{
  "num_hidden_layers": 9,
  "hidden_size": 448,
  "n_experts": 96,
  "experts_per_token": 8,
  "d_expert": 48,
  "d_shared_expert": 0,
  "hidden_act": "geglu",
  "moe_layers": [3, 4, 5, 6, 7, 8],
  "router_score": "sigmoid",
  "normalize_top_k": false,
  "routed_scale": 0.25,
  "balance_loss": 0.000421,
  "balance_bias": true,
  "init_std_router": 0.0228,
  "lr_router": 0.000514,
  "num_attention_heads": 10,
  "num_key_value_heads": 10,
  "head_dim": 64,
  "vocab_size": 32000,
  "norm": "rmsnorm",
  "norm_place": "pre",
  "norm_eps": 1e-05,
  "positions": "rope",
  "rope_theta": 500000.0,
  "rope_fraction": 0.5,
  "qk_norm": false,
  "attn_scale": 0.125,
  "tie_word_embeddings": true,
  "parallel_block": false,
  "init": "uniform",
  "init_std_qkv": 0.0342,
  "init_std_o": 0.0,
  "init_std_up": 0.0342,
  "init_std_down": 0.0,
  "optimizer": "muon_variant",
  "learning_rate": 0.00692,
  "lr_mult_o": 1.5,
  "beta1": 0.93,
  "lr_head": 0.00383,
  "max_grad_norm": 1.0,
  "warmup_steps": 200,
  "schedule": "wsd",
  "decay_fraction": 0.887,
  "decay_shape": "sqrt",
  "final_lr_fraction": 0.05,
  "batch_tokens": 131072,
  "max_seq_len": 1024,
  "doc_mask": true,
  "train_tokens": 522700000,
  "max_steps": 3988,
  "dataset": "wikipedia_en"
}
Below are experts of layer 3 (counted from 0) of a mixture-of-experts language model. Rows are named router (the router's row for the expert), gate (a neuron's input weights, with its number), up (a neuron's input weights, with its number), down (a neuron's output weights, with its number) and show model dimensions 192-255. Each number is 128 + 24 x the weight over its row's rms, rounded and kept within 0 to 255. Numbers have three digits each.
Before each expert's rows: a language model's description of what the expert responds to. This comes from a sample of Wikipedia text that the model never trained on.

# expert 32
Description: Taxonomy and definitions. Equals signs in page titles and key verbs in species and biography entries, such as "It is found", "can be found", "Genus:".
router:095111082129129167125089135148126165087095112113114112125125137197115094082142145147104100138131098150138090141138075160115140151159130176103149141119140140136125158104123124134114086127109120
gate0:132147121089133143111071121120152144138131137157144137115147153136101110150140075082111149168133139092112137150104134100165121143116114131152111164140094136155131129078135122116107115177101105
up0:144174125122153110137144112164129124151132142111117131151139143154108103165114140096140108110116115135123113101108135082111155152138128125091157152147150102150136106110125118133096125131130156
down0:144129121145136133119106128130124149099156140106124144094117106088129120108140143135145117125163153125138149109175122110144108089138110106104134086121123121139123191121164111145160114130153164
gate1:105154097077090126107097121142132128145084133118144113163139148158102100122107091169118108125151140150106144119151150107137120127148126133139120157122090128159121159158114149144145116100137086
up1:104144078136104090073097130126093145112070126105125086110148088147122114143103125139084094112159094142130190091159140130158114135139150121157150166158108130104133171173135132126174130112102135
down1:127154133101150170109109136100112121116090122116122108151100119073119135133114115155086155097127150118125171109155131135156131155117142122171069115148093115168133150088137105128141112120126118
gate2:133120137116096118182132122091157119161105126158130123111155142148085134117108143121100115077108122121119142143113102174082125124142121164125153105123123127086100171139147116157109136146143082
up2:113128121138136094180146073140145127109091175139160075152152122193088108125092105139115089124100128102102117136095111160107165115122118177095112111147132105102118138092117145107147113121128140
down2:092087133108118123148130131137132101135123107158145119143152152117112124138117105114081148166115096121094100101176143144186106121098142143140144117096108108158155149135155173175115172154135099
gate3:139104123145121141122115114147119112134114153155125123132082094118185117120096127118078121138131125138134083137115104140102100165129118141101130103102127136118122124103116156148127162122110135
up3:121138154132168118132084069137131110162106106156113119122130104128151110147122124153109128124086108111100090122117128098142133116114111145175169097134131123107145103113153139161110102119102155
down3:054105119114148150139112110166135110117148147096121122080113104127126102144190133164125154163146147080133111140115137113123132136102120149154103101135145132117141124138145165169122125155146140
gate4:107148181110176132136135128135126137158098131118106155171152143127139113136099132146130126137074100100161110120165130140156138158126134150136166114141157088110082157125117103154126139163160106
up4:124148115101163131129106123158078107122118122175125144181089112132159122127126135126116140179119152118149101119139131101123146136117131153138133071118172098110131121122110084115127119112112129
down4:114130155091116155098149113128150152127099101123106123142145140108122089099127162186144174139118141150162099121132117134140190125141188106101164135098162148130122119131101147103165097121162086
gate5:137136107126125118178117134151173104100112096123136080120143138130120130137099150161157128139075133144145133110129107205099148097109127147140170124143150131111113145155124135133161107135149111
up5:127093130122107098110088144102092113145134171147144127123109110137120127137117153156110133148134144103125135112101172061123115148150122132146154135073143128091113116132098136156097110140144116
down5:175157164161121114098126121120140108105100157106129111157101134099090138156157127125098105127088121111120142141129136118125139133144132092128166158116134082144134126114134136116124154102080070
gate6:122151101129151135136143124101087154141115134126151150109132170175131136137127137094109121133122130147115095141109163135108092158145153148133134114117112127159122164130208146197128110134116120
up6:138125140149133149146109161156123102105144111151148144116155113077133115130121116166130132137142140112103152160157107126151153115179111097099135189146114161118139126119082134078147150109148156
down6:113141067124137141194163117157108130145102140155154135144111153176097111125109105093142124153123156154142164161145127097132141095178152152120139101139100095111115157050129132138154140143158134
gate7:090093093072085138165155122128149149128158118124123109121135126139125152100146111097113129163101121160147116123129122083104154131146100173117137104104166169124170152165157112141158099084125102
up7:105105118128112135163148125135170104145166092128126134139139121157087161113138102139123115142147125155144114103146137133115188113147133134101121113112205147152174150121137127112175146095152152
down7:106080159114128137128120131119111142163112187147123167160119122154155098149172155130168130131127104106098146171127102128128104155091102113154134114161102146135119192100090108148132143135105129
gate8:143118119155153112132122104128127134095127106142134127087119094131189138160141138132101143143121094133079100121159100151140059134074113133113146108131140118072128126120108132110140104138151118
up8:158108126116131093087144179119131167131106132082126113133157122118182115127157152083124170121127115137128131150108144107112127082120120142126172111127159110076119135118161098120140145110103100
down8:114120112143141139167122113129085152109141117128091118127139161144109121103119115111126144134075117165126123152174157135138166134158138116091153138128147156155137109123153116122136122153139131
gate9:058136103122148126087123146109082099148084136145083127117177121157140108095149154133165118120148129144103062126129156121152103148150154139132096125121119101146111149128114143128141162095159129
up9:128147099141090135139135082127090090131150147141129133152085122117112144161131119174160119145124128138088138131147156120156087103122133120126111117125103114075110121177139112112107135122135167
down9:096117099131101113109174152119119123113119152138176133149113108129125136122134085128103071105101154127147154105111145104163073098115120162111100146114134114144173160164152132140136144149105147
gate10:092094134132166125144107112141134145165089116163133151150136139166102128173156160126081096116149126139124085118121128087130138149101164149102186152126119176155138157097105116094138088143126123
up10:096150091108134143157081136136154174146106101166131105099138103140101132151147102091086087129134117129125139135131135092118138144099119141145166085157137175137122162118121159105159088121082114
down10:085145116144097115113119159148125122113126131086101153123141143120142144103140095123139120101120111129130154184102144091139091105160089127132117154114171170140144147120141152119116137064101155
gate11:148112127130133145170120104112131172124113077088115087113113104143100109084158130168123124166124105131126135130163115133101116163150127157105130146109090115127135114158131149112117098120111087
up11:183109135086107138169149134123151125116127168117099121110116160128159083159130140135120155146127077139125109177122150109135117149169125124137112124166102121144093139156163141163131145155158141
down11:107109136121163142249142169145129116132091094114140154128122153105114148144153121161119137102126121106128155126143154113062119092071117126105084122164114130112126115143113120122086125113103127
gate12:097121105089125094116139135140119119092133127103107107091109098128151116117130139075128188153132077094146162102118091148147163143082089137144131146167135123142116149134109084133103123138175120
up12:133162088138123079114139109138112109156150124109105144110130137083184106111172082128141146159160186154119141126082143164107077115182134143120153079144152084125148116138104154145154109136128116
down12:150158114191084109160158153139143102100123144113125089113121127170144167119113120148131097151115117140087131104103143081124099087119122095102141129086150131127128119127119160118129144088096108
gate13:097147145136170097131101162118136161117146109127143149158089143121097132136088145147119100095154106116126124108148081112145154118129130167074169099174101128133104111131097104128167117167140116
up13:107112139127129131111082145161118130127127146144156161101121121134090122134143127111119122087145114114156106122146108077121096124106132121128166102153074082150110098163117110166110076127095153
down13:116140142108105104099167097096135163121101164127139150153139163126176128126121144162148130122121143131145133179104159111149173130090120144107103135136153159140117137117117158112098142141110137
gate14:089130119144148135127126156115147154140120149111133138114137094117119152135113106121161123121139156129179151132116132113099130137103131123129121120148123172135115105172129131142100095130124115
up14:119131127140127139148095148149189112142122142119124151079144129094130114139070147111140152161143106135160122126090166171112126181105146136112089090104164127120132128164142118125104134139116132
down14:072161112108124103126151112139095107102128136104076096141156122123116114126113098121143115137144119134136111116142110174140137076162135140129127107139097114117142139139152114148148106156127086
gate15:122129170167154115113132133102167148126127125132126109065123087151124137081109122083100124127090106145142152077125118127151114139192183109172127158144167161141105122129123151097102138110162136
up15:116112115097129136131109123147131083111132133081158094183154176121138119120122113135146091158181128091109105135141108117112144088107102124099155138131091150106143135186119117116117126176134109
down15:157122108129133079115077184111114156134140129101137131154092149108107117113123118164114135158094127109179128147140121145127155129127081173139074165132119121172132141134145088162142157117175113
gate16:119148156121142136122132137164181107109122135143106107123113173159141155107098151098076137160120126151157127123140085161146135121126141164181154127114150128121122070161139124088081138157111178
up16:127133147132163125101126104122114103134176116170103135096116146104098104159122148154221113106130151125122123146126137139139109090121107112132104090080111154120122127132123121121158140124175120
down16:115130164140148165173131159139143185108122139112163129118129131136183164142129122162159121169142107144143183147113126148117114158164147141116139136149117136127134151130099158130136140160151125
gate17:129128078126152170126125157169135158110138113134071150159138165136125146095141088103087105130143141137094110143128111143090126154068122163178107155104049153142127161171105137092121158127074134
up17:099118150145099113113121077168114131125147150123140102106149128090144101166155143045118096155110166148147120146079141142180115104129153148161096127100144167122146142159144134119115157154190115
down17:124164115103159161116169076114158137145144107150086141091083160134135093128102147105133090108095152136093111117146177150131120142176129143119127133092158135078080149161158159063129129154138179
gate18:134127176131096175102151187106110135122143152114130163129145150138092142138159139141136112136120142103122104127147142105118124126132166144101114144112116112122153129104105099075124121110130108
up18:080172106143146129117109131164106114129157102123129164121107129150145098163151091143152179157087127108166167125120115109129107107138127092136155100149158165135138094129117144138154167166071099
down18:097165173109160101141142109097125130141107112138124144131122084096126090134150111161142143141150148158091125132134152127134091124129115146092152127097082147106157064122091131102142085157116120
gate19:128118087116110159151107108120122109089116081152141110108095154129163120104115130155141090151140127166142120114156126127073151106126142128108128125150106088124147107099131129145164179104117128
up19:128122119118159116126171142124090147123134166108121132097122124134124114117166140120118156139132124099087104136171092149152120106152144139184130119147154129137100138133150132100145085136132103
down19:149145138100147138113113128102120111119124155133095123139095142125092139120135117146145123123119105090146105138142109138110121118115148176136103169157137107086129151118077135139156142111133146
gate20:194107141114159150137112135154142169107116083093138132131174077122127149097133128145157173132099114167151128143091128106150138130142103074114100133117147154120185111103172134113168142100099163
up20:104146134165109148123124136163153131080150109121148117146158137103155105183134133100098126084081112132078148136094098069128091108134111094127127107165139157117169120102117146108117151145176133
down20:142082124107118090152164151098140163155157097192118166150130133154119130169125122110124178170151126123108132161141104128134114103172133100129170149149166144142164067144141131127128145096139113
gate21:123154146113145132168089146136119140123112092104106160122116116104159150115167136161102121152126123142125094100124053146114152123134136184164115132110101123100144153149143125134095094122128137
up21:119115144124129088117125117094110116141136064130134150107143152106176152136172134124124150159133138095111090119095076153086119125147126161155082122117145145124129115095121147166107158114115135
down21:143100127080100126096134151095145113106168134123112114126157127179124127119177114112126131133107100144116163116141151133155128171124158077138120100149135135139143140138105142127106141109164139
gate22:108118130071140116139142061118167143131142109138121073163097117113132094115099177162064126108132144155156119178125103116097113101112129128145135116152144118122135147112127106152098153163134129
up22:139095101158152144109112161105088111100103126109124157142155110133120106123148110106142136138131144128081149101192100107140142146148151117110090158078145094152143088115146132137110131077170143
down22:132130101100140142158174133129161139127153111101121102106096165173091103132120130147123154102204118139135154146153116141125157133128131097109082105123137130138125126102110105127169090144133112
gate23:118071115119135170121104146115123158095104125129118134126129174127157095140108139132168087121148150121162136112129124158174112112089097137126122145115107108125081094143115128088147086139160107
up23:142148115163110144135155109145135114121174128131154195135136098082128111099107106143125165176110116115126151147131148131086157159099119095131134126154125145125107133113117121112116127117117100
down23:102113143146102131039179134108141095153142121163167162137092134104149078152169126155088122107121082127134152106122171165133107145129111146126087172098100123116150144151136075119145159147132100
gate24:151104070109138136131098114136112124128135101143082124125140143204118143112113145136136144152091071124134143159109136111153116113139089131080123135130143133112124167106129138109131142123178125
up24:136111143147102148154137161134132138104119149107154125159133143109150130107157093124120142098126180118166109155140134129138137168113169158169134089104102114148089133171149109131126128097093097
down24:123141101120117110141107131111128140116096135168129135081131107107132121142114139062107125120112116113118121096108093160120149190187119149127132106113109105097104109140161115118135103131155161
gate25:129115106136133160127148139165161106092123156064095105171172140104133133116154132144142163145078149138164125111162118156094151141117090125131190107090091126125166128114145137130126138169129136
up25:132116157090150095111146157120108165150191169183140137129119158111120136093088106139113121085163181145111077134125106151136095107116141183116085146145118109145089130179137119135170162147157127
down25:077148118106201148104131097134122143136152117131107136142138135116118142112128154129129072135139122106133136116119139121123145150142107118132163117169099081129106081132136134119146106103117127
gate26:159127086100127093132102160109150072125104115094144132147114144167113145115119122153145123128109102171126131149087108138118150127158146154124105124101138122136136133159133127112122121098139090
up26:163147119103118123108123143119157129108149132128142127162113169174115155128125100114115096171111116126165143146107105141113132122172168141153123171081129082162109141136169116119123116108182116
down26:120099111131133097098130132090106152148116138110129101167099130138122128074133112128107105146150117135107119146097135116134159134098134143046130104105149127143170099191145149153168096138111120
gate27:143095108103154111132117087109102121088126112154155112131113129165162129121138117160138142112120131129153157133124097109136126159107115135135115155131071065099150098106158140119108130124130129
up27:137129104134134106117157131131125106118108112120116141131108086161124107113134146122172109123144120086088123144124144146164102139115123117127130126145108083124179119105153158140123121155111080
down27:142131085092082100133091165128114150126133147133150127107118104087148156133135099161100149118118102116133112176161131116130100147123136111115139126095143110160117156109093120114135168070099127
gate28:058104104147120143129110115102107134162136118122132174090127141120108096185131111117112096082136144142151180136134082154139100163153120109146150104149135115079146122143132115118149145142168114
up28:101140165080155205102107114142123130117137089115087147142120137095152128196124119131121078075113100123136134150123123124166158128113148129147095126093115127129143126119106109153134115124136143
down28:139112081138164191102103149109131137105135100155111123124157124147100134092181116092127141135151149107140111162143157153150158101135104166145151154138132168135129122133096089115149115164127117
gate29:108105175134098166152130161119101139152121091126096084140141075133122115166122148164084118117059099104098119134127059126114133157137143158127142161115131110131120125126146125099107107142087132
up29:139088119161111104147133153086148154141103127102166103120142084141109117130089109104118124139100107146156109139108165125120089129128161124125161138122125143150101145121119169128125112144100130
down29:123133169136139113075138125105112132140096135189135144106148165094102120150094142140095149122161087144076117082108170131071158160094124101109116138106144114076081126107118154113132139107125145
gate30:109110107185116110157144112131120153110081152080111095131108119127131109139100161130101109145116115161102134120097107123150112105112173147109099096121123164150165120124134121163138141127139109
up30:152127094176110119135123114148167119121062151147083104119087111148142133131101105140137138091113127127144146162122077132120144121099117184096113120152125147144130161125117101161102113128110141
down30:130139102124158121129120123123143071169100158131192113108098130139125155137133154119133168112081142125148147165122136120118148167146157125159121102145118143086128119163169169142125114157099094
gate31:138092093135188132146147134121124147100095146103074110096098087146137134077125087133082121154132162143106126147148084135132155132134135107136128130151165097135153184120126139098133083121148136
up31:117116126137131115136126163128116138156150140151170103138110127109114101114123148121115096178078149083127111126136139128113100087116203131136133128116120118126154108174131134098150118084132139
down31:111098152146133100135155142120150110139131139098129134136125148153119127093130122090130154153104101131124146114126081144146145089139095175091113138148117143122127123149121144092146121125137112
gate32:163137106084118127145155138095079095136139140140113133112121171151088136088127086136101132107174104099127108158156129135097138118163124105113136088137134109067108142152147092138134097107169121
up32:101144129126129120145087143058105137111148160152144142131096083110117130109194108153092156192110120152115124120140135102138110200133100078107111154149134139124139105109131163104133132117141124
down32:174140129113087125150151110169101151121145112134111137156098129134154167097142102122159165105112169101164153137114156117107095141121119120156136129115158124102166154070159117127117103144133179
gate33:113131140064156181142144131116178173093117087065136153131150154127098080137096124156108163129099139117111106141134104136125129164134076148143134115164119130164114149145137109094179153114131096
up33:125114117153128082129099111101154139150151148164098142126135147142136111150161172114136100124124126121172107098127110143141116151101160068116117119076140119126094071140120095136109134158135132
down33:087131139111115100094092141088130098136090119115154107101139171117108135124128129146103129141080109094118115157153138106140087087125110107172142131151100110097123111084157133158099150186110142
gate34:116131146122132158136122104099103155095123091097121137160128121116102116118110131127137142101144108126138080143161086159120118088159101164138129156128151145165139132117081108122123153175128138
up34:084108130159143163082100132147141120141100115159164134158145114081092119130111107163125146090126135110135104131115123161153129149131103160130123154088132124112134117108113127106072123131132120
down34:130143127118116161128130175112131161099115110150132130151141119138119159161114141091135082157129142108109116137112128143135132127106151153122105089138107138112152099084139146095185067142137123
gate35:094145131147157139113084129128118089170076134148142115129099138111149152105116151123125110098143131119165146124164117145080098148141163112128145143102104114114172123134089103114136124149149136
up35:192126126105144135147122115136102084131097133151162166122135141141117132158103112110129146135122112130126109116103168141138097151111120069095147087110132121093116084146109154117068118115108090
down35:156123118131121119146090082136146138108148123119173095153133163134089174103110149175152144128096127153137105108109115120150116134147131136170154098108072138080205166091150146121135143120169117
gate36:138136163166119155135127124139115109139124169119127105122132130162110138107129128150145111111140094108140112143166140073124163171122128121097126125141115160189091131103149094147148138156163112
up36:080130164134162103087132084106110118127125155112129136135171128138154076116126132147140099133127134106091122147110172129134114137134119101117131128106159155158093130106171112156134164145120132
down36:066104162113124104000139137105098146111143151144103139164114128108143147130105163117131120136189129135136162128121122141165095136123123124171159094154127103131146136142166147109114138158126133
gate37:137095091123121150133105069123088127137113129148103150147095137113099101139140133118111154138113123081087103122107143148156098102126118115101126165119103124106149139139113135139102140136138119
up37:074131113098104130156106108082134139117153144164095149131123112138143107135184151136090125146101146116114111134113066140116108130092133094105165144093137148067168128171100087123093138094199115
down37:148138172120143147122141112135096133119089094138132141118177113126141123133154154080134123123106163140151120121174124107136121086083114091143166098129134139098115140108108138123149134123151104
gate38:096103116149124158151126142108111150142096114128121099131127148195099122128144128124104084113145127126122137171152123133107129095121161163121163088133137138143106140153117069122143062144136109
up38:113117134129123106121158115173107128160128112128100121146139123126155129119159165092096155136133096155143136153119121121128111150110102149096083141148125131123119098137118136150090106134129163
down38:134057147161144091179109139155098199123144114135110143148122103089137124129146161114112111166108095100148137135122136099143096128134126129118132112112109151148181134147112103146178102169100171
gate39:102104089149131127128095119107142140130105103151108094119110079163139110139127167126073171121158113164098167118121102146113137139152126131127113160156158147171116092150085150154147172093195133
up39:122125085132146143111082136146111145132120076172097095130135097149153121124149168150103177134147116162110153113112104111161114148109131134104160105168128132172160101171125147125125146123183147
down39:123106130093073131046078095128146141106120109110125118189106183120142121125172126137120125112160150126140150140133119102119129168047152162113102135104128152095092140125137132078132180098165164
gate40:156126131137143154138108152132156066149114177138141120104146129133152099135088138078152104161089185112088104091125124156159134130143155126121146135116105081145086125090109111132091145110119118
up40:092130114143144131171161107154096166104095068126093099086107118129112143119157144144118150131136107090116146138126124083080140112155115112154112113150167125158141141150125089129182112111129122
down40:065090139154111131154158105141092147151130101148120165161088111143144150092097125128123145081103138140127156140129158143116161169128170103124112126082137129120107174124134160186151126097085128
gate41:105111097171112138108130104094104161100098116159078106149147153146149131156153126111113150108136107151161119123135067142118088163105141167112128129178121085114096175084141136129139106134130096
up41:123088122125082154074143167104080122141106146109125167173184156153150143122157124120122112113157163071139106160110112112115180112051155147139158146127177114150119157128126084133102148162129132
down41:117112126131153117123117140109118090139136105156106148105119115127094091120198166114162093129124122116072144098146151146140116165142103150101126131131116136137146139114146135140084119147131112
gate42:101145101129087125143161117159075165106132152196174133126149145152169162119136076129168108151134146141098124088165112107136127137129151125047110128121109117150119141127135162112124118126106113
up42:140138163114132148117110135125179142151141126086130160173110146078136106125115165143090112087122146129114121149087124118084103154146136137137087111135130154105085117141153082126147168141125110
down42:151126147130155147078070177123157123160095140153105139162136120124148125158118130126122133114157167131160145154143130165119145132157137131118102084119137130151129126102168099109152125109143121
gate43:109092128139144121094136171141140164081119098154121112158147127124141115087201136108144087127120083118183115108148113134105171183136100138098148145119144169121109121106100102148083135134114121
up43:114100155158091136112138110119114134106098137089102145099114117138104117103165098155165151122137125130075134160172143118101145157178106088185112128127130129111116128157123124125103158125142160
down43:152105141086135119094120124115120112094138128112109147118164135177120135130123151093154160119106104104091158117126114153096118073091130128148093104092132130121122107116119141152092114101124132
gate44:101145153130158144117104114116118125095102150135104150127145149110143108162116149156129075165100169111102146153106138116151130135112148122136118223090163102134143127111123086109100095144109134
up44:146157135077126141137131151160096111123126107126171135140168182100116116120153101140121122119148152121088115125142125084141104123147142142145130109178126119128113129132143160115166165112145115
down44:108122097121128121214112116106156140096117129113127120168164106118111110108091132124170147134131097129160149140121113116086132124135132123137135164122110087082154102136108193141112108130160030
gate45:121135136143117141098140142142144081084074121130108120118146130167147125155158068135156129104124124147101126169165140150132135122088108101102119159120100133136173114134124124116137132138146129
up45:139125113150130125103167151179148094062123159103066138146128093143162091135147141136155166137105090153119139123120124116125127159116095129156155149126070108135100126135096157131144148105122168
down45:130105093170080145142118163119114127139152150119103124149169130043161138121146159153125125129121150171120118151131129117142144114113100133096092106123109170127129145150149095091107170123174099
gate46:140113075143153144137129125126165129134094149096067079115098124127136108101131143127129174130141103151163141127154113157095126141163151147114146144135129141130135166118133125109140121142150137
up46:135117153158119113139165108086139141078154166069107119132120146135158079106159129144122162151125144120127115129166106115135170113170101101104145133129142144118136188137108121128123110121111146
down46:102116158105097094151161107128137117137169134144101094180120135126153124187112125177103125152150128084137154172104134098091113121121133128179148137097142116128169107159127085139136125082160102
gate47:120108069131120163149138115154150137108100114106153076134129113139130155109114145103097094120091113144102108121127126178105127129108144155170154112117123129132178078145126170183122130100075116
up47:118132113122160155105135097112091099169159173137144131173107105158122127102106148159123074122106139107110158112124109145101097122141102138152154107108120102143146130093144152118114113112121118
down47:123140151145099137122122162142126133130117143148146113154132125134110176154123156156160102090156063115075100101139108177107116111160147123136152119092167118169091128113108138126146135161126119